Experts of a small language model.
Size: 9 layers, width 256.
Experts: 128 experts in each of 9 layers, 80 GELU neurons an expert, 4 picks a token.
Training: 712M tokens, 6384 steps.
Below are experts of layer 6 (counted from 0) of a mixture-of-experts language model. Rows are named router (the router's row for the expert), up (a neuron's input weights, with its number) and show model dimensions 0-255. Each number is 128 + 24 x the weight over its row's rms, rounded and kept within 0 to 255. Numbers have three digits each.
Before each expert's rows: a language model's description of what the expert responds to; "gets" lists some tokens that make up at least twice as much of what it gets as of all text. This comes from a sample of Wikipedia text that the model never trained on. Tokens count by the router's weight.

# expert 59
Zeros, pipes and dashes in footballer appearance and goal tables and other stat tables, plus headers like Apps, Pld, Turnout.
gets: " 0", " ", "-", " |", " 1", " 2"
router:099120164112144156122124120160119120135142137135156157098127129136119137157145157119113124126114078131113158104102139156160138119077122109123147112137101126122128106136148151121123159101159138103153122126103186029119158138117153134100103170094191122147130193125130093124115158104121113131128126100145174130143114099068122134115198132118118118135147142123111143127133125119150148104095128092162160137092084148158108132145172129131112123123115131118106097092146163147131142152147125175128078144125156140114131155147129126136119153123099124157130157116111110132169120099158118156123150128114130131095137113154123102139127091105150097118125145099113091165137148125183128137120093113193114159111169119152107132178144131145149175116178114116125154135111112181130106144114122
up0:113137113142080113101121150099083124160150098123152142111124151141138145143137108181104127150124099114072163135159159136059119152159180135097123152095115096144144101150091150133131140147101120110116124170150136099142147117113153120161161142127170115128081182115137104104122137103111191097110152126129133116149162109116126127171140141135132140085156120138110162118117147129153127145116123098119129125106136097141117133177119159168146120129131126129135120111146109126130115142071104122111128124136154105101122141153099109104161189080134162132130107136099188154078117115142121164128124116161150118090122132125088116134105151117142125126109185142114111136122063205135144167106147140133133134114118135150089113173128131104127106123124120136104151120145164174142137149130129
up1:144114131147108127159132139091126094158104154127113122163093119127115123126133114126108146097102126133111137119148122140158132112137128099101088136109148091136148154124143142116133155133118130115176112126136135105182097131142122088120126126108130176087148161146159107147123125125125114110164136091140138117124111101126194126149140065202142118138104129174117117109137105127188085112128128115126128131131108077125115114144164178126087115181094120143116142129137157083134125092100144160086111144134110086071155144139130141149093158133104091167179120089136116168122127112128115116125136128167106203123134151137127059128110123175159115113155148111101155136132138121138135115101116135143144102121141109120138090139131106163125108096151095144145151146128172143127154172105119
up2:137114090095145123140128062083142126117140097152125125107187124132115092151113152115128144081116149113116187165129131130157116107092149157096109132130170145119109133107109144107172128135101127130146117183140145114100106114117127115131111119128181087165156125138130119128140096165121141134117116150128138103139165108098119134159146124191117135157122122121146079125124138104108139157132123132121136128127114099100179137170177128145128149143144097116112123079110164123173154135146112149146087125105153145150113119111102147146133125125116101179150166107144164165132128093130128095129099127134126163148126120137074112199112117127116099157129125128128163167151160114165141090072132110103146137126159139108137107130100178114134150144087141133069141151138122117123092103141097
up3:087141132104155090156139170178143119129141117121123141085121120105132130142128132146125172140147163117137142108123145141105143084106131104136120088134107127097118129125118123182121087081104147098113109096101160112097118112149119145113093164143139102135095159110097117138133101126124130096126114128141135147159114167123092146143143148162131135213147124108104109107126100103113090140096166091158110142152170115145087125120151130133112140132153095147078143118132109174094115119147124153181131145097175119089153070124136118124096103151123144128173092125165130129194138141141161140152122132178131138170118124130095143117130115131155104144127111152152103130124171162163156158123119158080150145139153156143118109115161148151123100108092123162133128106132083134130118158139110
up4:157137125120138139139178147135106149093132123092138145086130154126119174103155146121112124143106135105108150114107120164151147132170117102076102108132170149110114126135121101138128134145117151101127124165107158117169102100138160150134116112124178156106094171095155115161114120164197121151105118077145120137090102145170104110134156081149094131138159156154128127163141126109148172092161130078146113137150138178085118155141110142133089130144103148141111108132103110109101103129146160122130106102154145107132125126099157151165132153160134130121107121152113158136158135153162127180153122147144135120137112171138105102151114124126099116080133127153143106160136114187096120138141117161122127130098121159166102090113151166090138174118134154149155157157127109177116128117125149
up5:153137105138132095131107146139105087218144137137162171143111135127161124130124125128128135161127099128107120122109144097071168137151131119076129145165129097140140094179125161122120161131124128120112150079085136100099126123120142084158092156101129159149124150119115148123099143174134126101101142149153141130115123084117137103141152099131112082137176169130140103136135130123132129107105127126127165113125104151103122127152156128124134188132110185168115130120107127143103160143169145161112121121108161143133126106131142131122186090127121077133159141149092143116132122105159151166096102091107120141126120060145154140143112133096123106082149134120106121097127139101123156129116155128165134159146136135092112096142131183109148114149146123150157096094121116138131073119159128
up6:126097108148133169117163049108094099105105107149099107124109139068087110125070116136144098125111123170148141114088131129121133128115157080125163119121135170158143153089157143104116159105133085144136117162142161087119146138163111145182122151130127160138127139102154082104112140156114121092132170080127150100144115167143116114150170137139156116125118135123082153146107112098123126108165140126079131162114095145119121117103128135076135172139121105143148095117137115132074088120123128148126126148077134116131152102128079118117153114100103102152169091128099111114112127149148093151125107144115117144135138102174157116147154121090155121140137125130162135163122147083120128157120156110112151131149108122164157116138126125161119106099147101113137107127109171122104113147117134
up7:154122144189095132142117140130135092134084099151150160102135117131140145143146163115140119140117125143103124120115111157136143123138074116125122145174110132134158141072111103111147103164138141095084148133138126105118111165115132152108130119152132140127096085126135096181144146159132113125149125119109150139130073121122076105094145164132167150135109088179140100148101132137121146116108119121143074149141121189121127147151184099115152124152119166135156152162160151144113131150142106153140124126139104119101133148114136157167140148092120137130126077121140155129124111110156108114170149109122126139157089121132161104110151058171142148145095074123147086147138148108123140140166134161130127094116103142090111160156131136122118181110134118080154145123145110136102118122115196

# expert 36
Commas, and, with, and inclusion verbs that introduce lists or examples, such as including, include, contains, alongside, featuring.
gets: ",", " and", " with", " including", " by", " of"
router:094138096136124124131174156130134103136104158107143152098114145133075129136112141117088136109076084114167137139114144159112122136132162150113111124077073199111133135139125147147129078120140117104110130151133159096122120102079155113136121156099174117153127144117105055164126133093126086132149126098107126122096121108124086092127156114136124092125159140124137118109114169159143153106108143072133116158113098130136123156154108160137138116110088101096119133167114144157114139117121128139121110088131106136120155126131087128122120174138094148128123174207115132111137121155150100132151125145158085109104106133186112114135156110112147149090114175127143117162135123153123157140100125133148142152147145125165128108145106092162120153107143141169134147145138129164139127168147131
up0:144112141151122125122129133164188192140116129123164114123088154148183131102099107123141136143113100162136162181146122122167086136148123138118110130084120137168135103147164132153182116123089124125144104104101138116169151152150117104139141132122151115113127149139115109134143121101168161175120126131160105111147096090144140110128156097131126132122133087147132165111170109118123110107108134076115112141149142115150107141142122096172136124125130124141129144112148145162131125109106137158127069135160159096166137104130146131116086123140108132138100137133089155121174131111130139121129116177143138163100129103144182135121150108145110161163124129124114149136119100154136071161118103126145132171135151126117156097127121089154141129101134110100126130165146144192210098162118084
up1:163161138117108134131157155119087097139107147142138137106119141139124147181136156128083113102120119148131147123124146170096108152116116151141110146167057133130145076116143111144142094134145127134141125137124101127134125130105168112122100104128128132114120135139176143114148155131147104108144095130119149106119141162096120172131130191137139163112131168106139108092128164126147128187085110113150149140152113123116123116142125129132097136154078153107119135152133126155088152140108128117167105098144170063112147110093205095161128159098116107128144128122094107108159060108142154127106199110140092109126124148138107127152123096162119119104127139137121085172110122146124147114118146120194184128133131085138119128105121117112110111100118111133141133126137129111095166125157150
up2:131148105110119080149130131146133140062134132160134113128128125136137149121123140141103134118120099151127110102098122095136154103113136163068119154145099136100123153119143101131131147109098123129171112133081177103115133084124140151056068100135136146113126136136120145142121140126114099115119113097083096126147175114124140104133142108131102126166125131116150110143152152130116140118119161170118106149142123161136116096099139113171141084182133102134137129148147157097106197129147127159109152115129095092116097174102094136093113093147107150127170192185128121126104146143165104115130096164134124134131147103181156147141128157116118123098135136169118096140137117150125109116141099152104121079160151124158135148156157131155143106138158134084184128141098114146141147137138133
up3:153099141153158117110131123066091145160122154090122176111137082145138126143123137133085139115161172113111148125090135121106162107135116108153128102153121170113183125172115092116120172116099093137097131122117124119105066104124120163154099198141137161119181122147137113095120097142132079165124110129107109127141134102115146135151142093159130150112144117115082094135106131125136155100131152122081099138131129108097114171137132111118117123120111112126124111134157134109112080157146106114129144155118137140138144141111108133107087132128111130120141119081127153123126158159159149165150150168134136149122122207126105111127147129132115122127113128132172129161081123097120151097126126128144172115111130173132086143085135176105167158129128145148130110128097150081105153151163122
up4:138135144092083119145122154121144083107116134176135124134096095127066121115102126141143141084138114103129070116150103121149155131108106142116144111142121159146142166095190169104152119149120137148116152136129092145121123116123150096142101169169119134106134135131163138157089182179162113082129101080126156125112154113093141125130102151133146141149124129094149153147152119161155163158099078141122141139130125111127142139160104147136151127191106118158118110163143132089114143080139103118128150160082093139141138125069153146132154146112157144126137161162109146155134106136104089129100111168128147164097132146161103124119133109148102121120142138102131112107150127109092145162087152132118189145091136128129152116116133128133088124121094100106154114109127169149150120106147123
up5:130159095177129105107143116131130130141111129139152127139128150142131077133114099088105137063163161148145175140157083115110116154113079155140140136089110113167148101158175151083091100163118117103099094139100155114170095121120149152123087150129130139131095129115128128116181107120133153118139127140146150154154140128174102118099133135154138129150100094141118168099158110107122141131115132107117120134160119119088097183110143155153126115072139135074161119121128144130116177126131083105117132145133119144103120173125149141115103177134126144153090166144142152136155134186109108153181173110118126146143116119128171094138083092117097104153104139175142133148114126107132149101100126121149136136136123136114088112117111116112105111139120130106142103115136130135159116184133109
up6:087156091118113160097105140160136073150097091125130142127190136146133083118169107140134123131138134124125178139127156135122156148121124100111136108135040140118109129117084136127163139124165132076126111105108138123138112168126105155147128074122150109158115116123123138148121123127128093126118124130110119100162166151128131140122125126121077142167117138100134130129132123115149098121116158118157122162122121132127166092149159121126110150062103077129129077161153146141120127142167162157117106117170118128086146110114151085093114119127148101136114139131119107116185130124167141107115141112111131127146127117106152120113068103128133122095112132164123089154095181129163143114119092131118114120089097141118091150192154155141126150089140174146098110150136133143132092133137131
up7:155146127131116148107152112086157136110077090122130096143140113167112114133093143150094157100128098135155127103110177154122104097090189120139100095138091126134153089107107115128156102134167132134120111150122045124115139099132162151113129134159104142108123127124125094119142126096078086105122129115092083125126138089162121131113136107143122129145088105127092163125115161086116158148133099149092135157116129115126139117095150125149142160125160152137126115133129145117160131145136127134098175137099099108173115179110086151122104126135131120142108146125144153138118178162181134151139109181167131105165129114119106129105152156141124135122128155082126166144167122108140097146087120120081114092103147128142132106086125114117140113153166120141128136170113111143071121140151140

# expert 29
Pipes and words in tennis, combat sports and wrestling results, such as tournament, Open, Arena, "faced X in the opening round".
gets: " |", "·", " Open", "\"", " tournament", " Hard"
router:133117093118146098137129132152171112146099139131125139107110139128089120112115109157124139138129100139093159103114154128123148127139135193089166080112125120094157135135162114111146119138122086094178100115085144067114155101135161146123164136113123143128097147111126059129116125113129128120149168107136134094120097102124119125092141154133103124145159104179107071110095165144151116110095122104141104101141093136125107157135148133158145156146112179118123111145152177144118148118130150145125128085156162118131111117107118100104126134112073112118128144169161123133123149129152133120147085145143115135119103111155135129167095161145105134111104146096120094169136140117082149130144137113162165123134123074101099111167085130166099186173147121098110163111140116142112140138104132
up0:125082129091145147140163145109139143126125113105091132096103099115129076151112165133123140148152128151115172134098116126127107114095119156111154165114124148149142128124110135130137118117154179112124142149132140120124119141123157116100125128137155191129080171159166135121119135156121140112148151130173176131112129081076131136098131189131136103146145128078072115160083151129168137103104109092091098120151065135109113129127136113081151121156110095132140118125126171137152133106170143123114126171160087113115154135156180071133132151153124148111119136111152126142094118176145120140113146135069130128144139071141106143161095151081115156156127165117105150128127125124148157138139148129165105110128095106141088143098135165132118132134116106140141133126120115159134141084128119
up1:108114163167102138173172151128093132137119135139141130090113105135107126106134128158138098136124115119073092184108111096082142153113127126153115126147149096131117153177148092150178125073138133134141122138118133113101069097152126123133173113100143147157166140145102131093102121159143108141127104108131143117116121089079170142147143089120109090164155158126102107123139123095182161132137107093083064123102085148120121147141103143122140122129136115110085132146136135142114110116157104122114071133127136112146140155101084132141119145133136097105106115127150147101143158113174135161147103143073124147111128129125133156136099125136136150120151133110129152119116092133132146176119165142111137148123099138149054101105151124126127127111099165142113112080173139145105095127123129
up2:158101137143145115127057198128147148167120141153129099079143131102134111145152102153135101149126112150089142122119137106180153161171146150077156122134148099099142129151157141093156150140098123099133143122122083111115106125109095111130113104110175087127113157153124135093150108097125162095107121147119096087132162136115117098137153091125146103099127133120148132101107110168149103161102117098157177156137109085136130105113120140124147147137139067112169106071158169094106136142122122129145132148112110109132184113140147123146112100128099104130104146137099119107114112098144129158129143099127135184152156104130139118137103143119117138134119109095108140141128142132134207156157132130074101137172142128151178137128122128127141102114124125132095146127121118101148150106141148
up3:152112083094142100144171114167106131152152152115094095157104138150089144124119148152146180120130118128114095074147134114116126121132113139105101147169142142125160146134147089109195118112124109082125077156108121123156130102151157121091112144164162140109109136142115115144126120121139105088156150127116133144148151094132137125104151150108094151136156124126094113090130114132096133113147135141111145115118097130101143163144141123186119099112145106112112124150116109137152141151137112165099170118097152120122109179055079164088101124150105127130174104113122123126141123126128131151148147152152108162114127131131117098131153153116075083115163190128141103157157098104112121146145135122165117181109160131131119094181081136134104132140098134130133141129163143157107147154151115
up4:085117152113090127142146133162120119089124118139128162156127114157127148089153113102119121129141166098115164094146118176132099145122127139120154125158138113147129127120125171103120115106097132171116120163100149102096099128096148186107090120152128134100104116147180144107076123119134094191119145107148147140165080159153099143103158103102077116110120148152103125102135160154137131180086141062142093124125092124167103129099109065094170111164137133126162107138120152116120098134152116118116140152132144108159132100119147138102058140103113102129099116095096145138123139104161155122139139149160120178183149122149134111162135127127119120142137124144133152138175112085113142141136143116095113180117112140146120116135137119150107153130110135127127113115121154113124116108157115
up5:151132082090121089145139134158140130097095132120131104125069127118063151104138132134126165144154115120128166101105126140126109141123167135103191101116103137137191137119148127086130124123141144098135121082105165135153144091144098120113177156126134157127174146111142111103141141125141141116159132133136143089111163074083109111097135139159122129164161075084117080074128129119131132152141137127147133148092082100128088094107121097114133135148118166165133132140119117122139156104097136147111144143114142121165121165093103092096076154129165155129139089140143102137131137115129144134145129161152109144129139098137087105156101135142090137151147161138104104159152107094136107147131125135140088168157108077122141103137114118117137122117131156120155124114092097158102135155116143
up6:103074130098184179144142147123165120150117140137151086103081143114115119087171104130083137101098100108169124169153117130127125143089079115111092143097094151145127089125118137119141093130125147121115143125132118125159132081101130111147095112138130135069082134150121186096091112113163127105099148140102117100191095120112127108124137136180138167136135126152102123123124101116157145152093157118119098134113153136096085124178152150171130151086177105157145153135161114106142127122126144095110128133159132125128128145130157138123131100128126152146137158157159152102152104145109119103102129139148140069091090131101123139109146098170130116123103119139143157137139159132141110126104133126111111078155143121150106123070130155145157122131118125148088136113100137133127131155121145
up7:143145099123140117136106148148105144100090092136154132113144113140126152104100109126136118116165123124109140098129095119120120139076139157158104106102122132120156171159143157148140169171123110095148122125115128108098114082154123127097141155108093149150178128142113078138137138150116110115121141146147172135110149120110120105111140144154138126148153098174128127144143165109153134127120186074126109121136083142185119134122143178138135111092117166099099105174092156133140122076149096119140149134122107053145100113139110099077155140156079136114109113139132142128130137103139130105158111137152160106090106131149122160147145146133106150140130119079127083137079131136133124089137155126190186165136086121109102104155127113086152125121140099097128112120131102112134142102135148

# expert 50
Pipe characters starting or separating columns in tables and infobox field labels, such as Personal, Release, Distributed, Occupation(s).
gets: " |", "|", "-", "a", ";", ":"
router:110104121106164122137166169135118123127135148135146127119143113157099154094113149105107106097136112141151153153124138146112120126111136127101134112115110187141124109110147106128147103090149114138204134140127116059084124133140180178130136134095127132140102124135153091155134141140136096129118156149127133126172123085137125132174176117128121184152178094148098160069122130139115133139141108065123136141123086149127121113145130147131151127137136115117144141157109191108084180114142107145171097086120112153144108107110172117157136124153094113130087118174139140112121160149166097148141136131150112149127105138122157125153128098093095109117127183127144137142125128130128185113097110158137163116113128097133131126166109127139155139139140148149102149130095132193145146138112110
up0:111105154139140152073113092178119120127154082179124159185175117153131175127132126186093128160116150154131169104136150105135168117136143133147162102135105100103110122142102163124107135125145120150114127135148120144106152090099121141097129101098119088143133140144174120172124141136140141147139138139102154114117107108132160132140127121131173129119107145098171105132096161172148127124116141140135107101116090163162122135120143098117167096138110165138159122099113131120107107094130073214159135132152130144157084087177135094109137124157141152150122110141166110133084150136152130119095156143156106134105107113155155131153090101132118131127151122150116073135114130104141141125127141147178134100121119107132129098182114128138131128134133107142132174112097099149115136159123144
up1:113160018104168149122175118149141095149059185157132155168080143138095132144171087149164167136135147131181151123103144133132163126109114132136136085135159151059168119130136160150121120123132138126113163128085112139109122140117128114116120132135128118140111111159090120139126171142167161133102131093130126180129147119120119134133144146142090144107142166064114138130101161140132098093145131142154106097089131148136148144105148117147076128166120160086114135099082161156107150159130106100094122142150129133146107138144115127099150140130125117138128146121114121154152118124121146127142101111124109117143124108142126130146141115113128169119124158111131117130108131083157173129108157155112117129153147108138120158133163096127116136140141168147135136104170136125128142135084147
up2:095125137107139114127150129132139112124092111150140154185150095112126119125100127104082117115138116115125184137140125127151145140137162116112158114114115133142154122109148148122149113151133149120171165128112121088113104157146129126175164102134143093095111101098102095129190156168146098155101187143106137085133085097074138121147181126130117107115097140144151145118158125108129170124099157135109122110130109132185116131120150164107154118149135147089083124145139118151119118122160153125131165097133056116143134098160137139157137125116106082093165118147136141094091148138071130125153139140130058144121115172149154112139134122130161125138121106134091172144135129129110139148112118125101117157107097095091151149130163156137130165098155142118093142104141111117149130172117122
up3:100105132131168116157146128129113093114143122177128103078098122132074151162145077168123107175097122166116147120105129121145130141150091124114140151175179178113141158160109118098114156107108114150126098111143151137129156146082116087150148135105178109165171150144137140128178166137131092157162182128113110107139131153148135119108125130118093142132143157198129137106132144087141111151127164120164143120131120153148160064097145139119110131139175143166118134145123118128104170098110118134123156165154125135120102124094103129136128142145133119165121116147177121151156132122131117083085085112081137131095142144123128116112116108166127169123122106148130129139150135121167119077130124103111143118126123145111128131147117108129133155172134097123128137144169102133128132142127071
up4:106105097128134121136125126154126089097109107191117099098149170152122140121112128156142140076111144140140135135136093098160127124153172141081138137069121119113138150125145068134114111126138129140128077154119162118118110148171116147146109132168107125119126143153104123129129079099186092109120168112156133117133088134111127130145142116126127160158179168155125117150162104125087153123116098100118118163158132095085121134118109063159168151121160088109112092139137132098177139178129142125104141106078121106107101132114129104141110135074105129134144147148155074119147141125121122117106146134136124160148145133156147143127173172103134127119158120145125145152130156120164149166122136118133144083146120128128114085154118152144139125177170100103102130142108149145152093136136121
up5:138162131152089144156155195115144123146094138134083165091122114169085092158159148108133160164136107113111119178141120150160181174130167111125121154052142161107130108143137089121125174130150118164132109146111123122119156178121137125090137160113144138122137129130131071102172138139106102121093132121104165109135148124105161137134126134100141144109136123134140118153138144135156106106125180118152141105151105144123125151126132134153147119158148105133115110131181147138111088062139108098132084166113126168133132106091153107124130138115122123140116123115138075148146108106121118160131141112178135134129149104117135112159131085080109144125113140085129149120145150149145165110090144128141122154096104162123096114124104139108086123089140119148108122137080180127132127149133133
up6:138105123145159153156110118142132118139133085125146151121167147095129124112091108134101114121099145135102112152141134133138121178153126119130161170156186127125104108150141132128140097141139083129150138060150163093115146105108159166101123093134140107106094132131107122129127144143121162147139117140088150137118105152112146122157148145117130119122140059169126104127133131088129137155116117117152116065185163104148097116109127099107121105103093126148124080118137138108119131127133144076121091096165113188144136089150123181111124110115124136139114131114135091096142110116159100134087062139146167100133138144164138126097072158171109116116143119105168162150152143138135125140164124161123142112139145130137079147098142108156140144153128140135094143111081116146130110099166147
up7:129120158118145153117118141123155108103122111088141105140167090124124128129129140132118129133117153130094141125160127075134135103091096150093112090160127189166133149150120102116107147078115143131129163159149089098160148168100171129143152158123112139142142147134182123115092142099160150148080092118135159119133117157157173139123155135129130116154145081144135130161139095122127113144125140098149126145141117094074092122144214164161125159097153130139147133122120135147128101163163144108120154114155141172131140104140125166124100132159117125140117131147128163074123133140181089131149109122113160103197166141130099121133148088126131148128178167163117093149125124139127140090085136134125131120105140124136130125119098144102108136118111102128132130147089093134085091107122123

# expert 4
Pipe separators between numeric cells in wiki tables, plus closing quotes after song titles and semicolons in lists, such as | 20 |, "Spooked".
gets: " |", "|", ";", "\"", ":", " /"
router:136093114104141132164150150153117104140147124123149114160120118134107133121091116130134149109117105132094152106134199134122149127138121155148162115135115160135172096146126125106101097088144110138133112124145102082110145107099163116149104110108132120152122163124136122108152142133137123140113123107091132099076131118145108107117176106095113140160134129122123144117123106149155126092119141083127151145115116144137156133142133118154170134137149177087149130143141181174110154126112147123135153108163143119122120133140077148126109160148068136122119175188160110117111134103171117113134121118093073129110081164166115106141121147135124113086068161126152091122158106124145167100135121109158127190154145121176135125149070104129116125131191130165116156132088167150140121152121131
up0:132184137150081121140111126124147108134099135123130110144144129151125157139083129113160155158137148152125150092136107122153130119164135151134155154085112107186126157154151108214168112144148177134115137138099142148120110139126172108115085171124111086133130134140106110112141115129154134149120130105140139112104101133121138147120100134136115122130122128175136084066143134122150160071102116096156131138143147099075173107139168126172089133099169161127138136142105110136183107149131111123063133119121146157111174074154105159155106116159136136127119170115116124150131114166104154125120122097126139132101164131130109141111120133082143107083141147096103119099138114129145146132144122112154121123149136141112175137123118136142138101121123107175120160139115173108107078144127115
up1:142091074079136089201137171124131109110111097116137128114107079168110134163136175104139151120140109136120134096148142162110127145109144114104092104085137172132120086123103116132131119117090092145138137099171125118094126077112122146116144119175096126134085113144119112124165155125106102100105109139142098120108116171139118155118133143126114137096175116116133106140138159102100148143109116114151126153130188098136125071105135141120099110137142125146121108138129128105151104132134131128152123116144148096066117148120122133110128112114138156144132114141144118159126109117146080150163121156131153125168120088144146155131135122141128130120168160129144150136180124109093170116157131145122169110143152179162155127098100107074122094146117087128101139076145105119120181132168141
up2:118118173142101134071144136147135150139147119104113172098121140137116144135113122119123154126097163142086119132079092116151116090143116129124164118135141135105140098090159166107072092135164152150155115147140108125111152137092127181102158119163121138142125119114130097119109143132117135139140146135109136127128105165090110125142135142113088091098142142184145158152134127205146117109142119108084144096133118130107140137065150057162145146142133114111099077144101162147173085124120146169083101129167094155108141169113130105110111127146117127134170156134118090103114125159125150099112130112116132096126071137114116122124148112120171129145143110136163135137136126151127102126100062135141108142123117104147155110129137131176125142150130107143141136122123104108128076120158161
up3:135138103148142110093149136153164191115122145147127104121118131117147145137145106154109143130127096137107073098120136061135147126099145101107136145125106124117115124095127154140125121115125117148124120139141123118139177079062156108127088107088166169156128123159131150155170121137154124089140193101114089159102155136089117125138134107164093102125134104157152110121119124136083132114143139158120112123181140100132115121096099112137104134151123122120117136170108158126114122160157131141085094155170083123109142155129119124088131125158088198149136133110135143158146139145154119094117123118096155102112093124164118109119138147113172160155119121169099101137132147150149135105107133131170149100165113133172117118116169084100118125139159130095185117157145126111134135130147107
up4:102089104125091130128145149149111108141088121161170115124149143148093108153130143093106146141104138121104152148175119141098141165095121155114138122143116119136087115151124163140146089099140152107148121147104125112123082125149136124117166136080061161117119107155113112120135166102154146126133129163141105145088162094105093137129161109089108146121147127092162120111162126136161115124131167132159092122106082134112106106106103144141149179172145120142156105088138138110138151082108117141134124100091088127153136095111145092131119154161106163119138091145164125113105154162174120134168185147135118112159148109137081137159104127158117140106137159094117111142086108169140152128139189113118145105129154111143135107116157121170150125136133127109111135066117116156122113125120123
up5:141110127099088158160084132142148122118127085098151160141175123132127142123126165122133135102117169130115156129124148130132177138115155090125130103074092121146153112127142137110078169112130143096142117130137135098126147085124124081126093111119083072167120138175123110091150112108100176154144153122095136120107119146135165120168160156118146085145131089112109097104147162100123134102086132142102119140118118127142099154089153142124081153125116128133094118111185126121147146121114138146130131125088105108091143109141074165105133118100105134131111118088118141086132155063115104126145120114095082102155108130141113117136158125112132109098085152107109125144159124136109169095111160120132098115141195098105153111148115108132126127119153122115103122100147124100118118169146101
up6:079145137081081137110097101150135152128137103131170156150108132173131099134117180109129154154100082140111141119110123153181132122099129150132155145122140167168111146126109107129130094129111156101123145110133132114141116135186132128108113121146124143159153157177123125128108120108121135157136139137132165104134126158105139141162141106145120142105187160130100097173136081130151131102102105105133110126137149121158119121119123152085102115116132144113136082111142135130135138117125095097104075119117106154164161140122107118138099187157111138149157142133103094059100106075124173138153106167146129142162153151157157167132126110109128118162131139138132101146161124130145130120157092162135125119151154123153096143137160128146109146075147118180132117127148131083132146098082079
up7:160117145147166092134134131120149090091159098139183110161144107080137145190108129129127117092104134103102144094083175132095170119098084120112150126114123140148124101142096099111139106117115066109111121091104182118139125170136148118185104085155169148174154102136126157170144105133141102136116130136106111124120143161131149120114139184147115092142100089092135116113102120128133141132117086134107161160121141130136123106125095130147113087152132098082123125125160121159105131106118130124124121099116101121111136100124105130089118110127112147142123124106145149124134119153130107128122096125173134093114126091130136116116088111122097170131104130109106073138129155059129177107137121100138160142118126091134122110163137136174085147133136150089149139097130119132147162117142140

# expert 25
Commas and in ending a place, date or company name in biographical text, such as Paris, 1996, and in 1892.
gets: ",", " in", " (", "),", "In", " In"
router:129116096120152130139134109127119095140130130112118163171146149173069138135091128123089146106091104137074132111146126122150086099142142108102147108117130169120137143141152137106139109051110110094109129121111143092085120080126106127115126138086151108118140149123134094152146127088107088126128143087095119109131145114144127097165200128137103123137152114180132103100140169158128145104126110054100105105123134132104110150119116170115132111143138145141086121140129178172139130146141101156113150077145096151113129138114087156127141135148040139110151156148107144116123137129130116110147097174132091118125106129122131117142168121124140143084130136107139134141131130122141153108124158153148135135120147125158156125152108139164142178158151109145116117111145116174162131160105151
up0:087124090133126101125138139151154149160153126185151095138139188124130158072128123171144106146112158119147154117157142175124131149088113118090149157147100177115151163113135103150094151141184207147135123130107140138144146119113098174100086163155123112104109169135105089132136151090094117168096148127140145123135104086112137161136133114129143104116123155101116100142135130152164106117125136106121135103158109142112179152080117164121102128111112112149109101152151105115142147125154141131111102127122115143137123126177110136176094136122130121139129109115126116134126103118141161163152113139120117194101120121116087131127159121103099138129163131114102095142127116143161148110095087185163096132109156096163128100141137130103132104123142128093143128107142126132114135077137102
up1:132127129093109155129145098154127089110172135117104172117108158173111112095153100128103121164146115095081122139123134108129132162118095127101149116142149133102145137173142097131158141111102102121134119103164141105114118148127137171106080171165123147139123122144119137114113136146121112138091099139142135147099164117151164119111158098148102146137132134108160125194135097155100158130130133155138107153111106132103128102118132104102135134101089190176156137141177144134147140113184115182143137085135139128144124125157120145130089128116139149147146112114125142137102133139145136168149117147130098177149124134152138130127117096152137172151108107072133110137082154106071101111132080159106166127167112153112127111103108109175143141113124187142137142167102121088158089127147134
up2:081099119107141108134121111167159157111119158112092145123132150102165118162141145131181163133126165168137155090095145134144129096139111091133157112143174108111163125125133131171115147083143117133061138117088140104080102140109117126111120162097136134134172116151122161139112150097153112142136135132101123106109149115161107127157157097128125118127156151148080123129142110147108143145155144160131141102104140105156095105119150131156114160113121115139119126123130121120159134143144111149110157089102087138122117125164123137107111099081112146141119158115114092068140143160130150104116073105171157110103139120125109119142147154145127122100160110135181105130175172118087168107127107140079111083065128154093109158145112141125113147142155114150121130173093118125147092139129146
up3:116138168143158167144179139149183113122123084083101118132126106147096139106116095120103086091134146113121128152173130111119070147086114111148113093110124152153126137153107118149163127139134150113136142114173142136119147108108133137064115157135095115123142099127118120112119135155155126113124186118105115103068131157099188152154152121104145138088136123127165103154096100100130139089144101133124158129144132107120162123127140138100119137115174175081137126144128119158144122115133158097181165104172107092114160153112105187146145135133130114132149165140118118143143111139126111110141099137139116133109114129145115152147154094172153099145090091099155129123173131146173129086108149157128149143112105116139141132113096139108084128149162125132098113166119169104137130116109131
up4:157122161134168121127137132138101113114104074109154097108131136105129147145092143105150124123132125092128129177125132115139165145081145101123089129113127101092143093156141118125122109112164099145135144140182146120158089139090142138152136068130132086150112168129151148136141176089119098128125095110125143144065126098120120109079126148118166147132139135157124114096120155118152147108106157126123128145166122111154130062148117141125154166144154119119132109092180146086101143121084144107129155143176131095094129069138120129132130067159145136136091155114116138123103154110122106129096158129096136125133153108115115104142101109123144123146133129095093117123135128170124162100170127113137151112153131125099184119134109104166136139131107075079144131116095104134079153130125149
up5:128135154143120132109105111072123133110101146152108121121142107152099143127135101175112140145116123136129113128144085125113122112119103119130136170188156108135146095133123137111106129107098141176131143161111134120106147118084127125087096141130160118168129095111145151114136125110123112143148102095114095171194139133151149117121128142132078129125111115130156141134102145152143170153121081123128151131122152137180110080103142119139092108177149142163146170153153110090095185103122068136116117127112156113191109153093089118124132148124107132140117079160115089185101096149137119144165113159135146161112111117137169116140132140129109150080146135152185134126154141104112161121116098150149163142134158111139121131118055098130121125136134141106124145121119180135141112145114124
up6:105098118153128160176118096145110111084162115178122155141087130105127129066142150135133162155141128155135140112108097126107157140175110085115109129163144153132161158157077097078079123134145147110156136094168142116153140157138126146144076120110147117155130128147172141104125161143147149161099174102134129091133125139132121143137142124113151133148140163090114097124149120157149127154110139152124133123125122165107137104137157135116122133145090171134147122103113111107131171095137140122146164075163122086166087099136147154127123146089130147164142126128132178099101119108130137121145155081092112153135151175129120128119105134154072131174156128127133128142120148157123122151143110134087120200181107118102138126163113111125090119129141107110135128112137096126135142131144100
up7:124147171158111169133103116135130142122069128084145103120158124132139156118098135079142148107110117115136107143137128122152105186120201101148114144063083076115156128108156126165149123125126136136144143179137166127142148150104135106129111105144148106121101141151138108139133196135130179131101132164153158136151112132166111087120129093137150107131107121148114120102131109157124153103122113111161087119129122133162133131121138133141149171148188136112085104165204157083108136102136134152086128136135137136117141113121138117141143091165109116124091131124136115093133123130123118127143155180114128123123117129124158105134140091136108118117148124123109143133131114134166163118141120126134114128072141138079152096152120127109145091136150093130148158135096088107089108088081098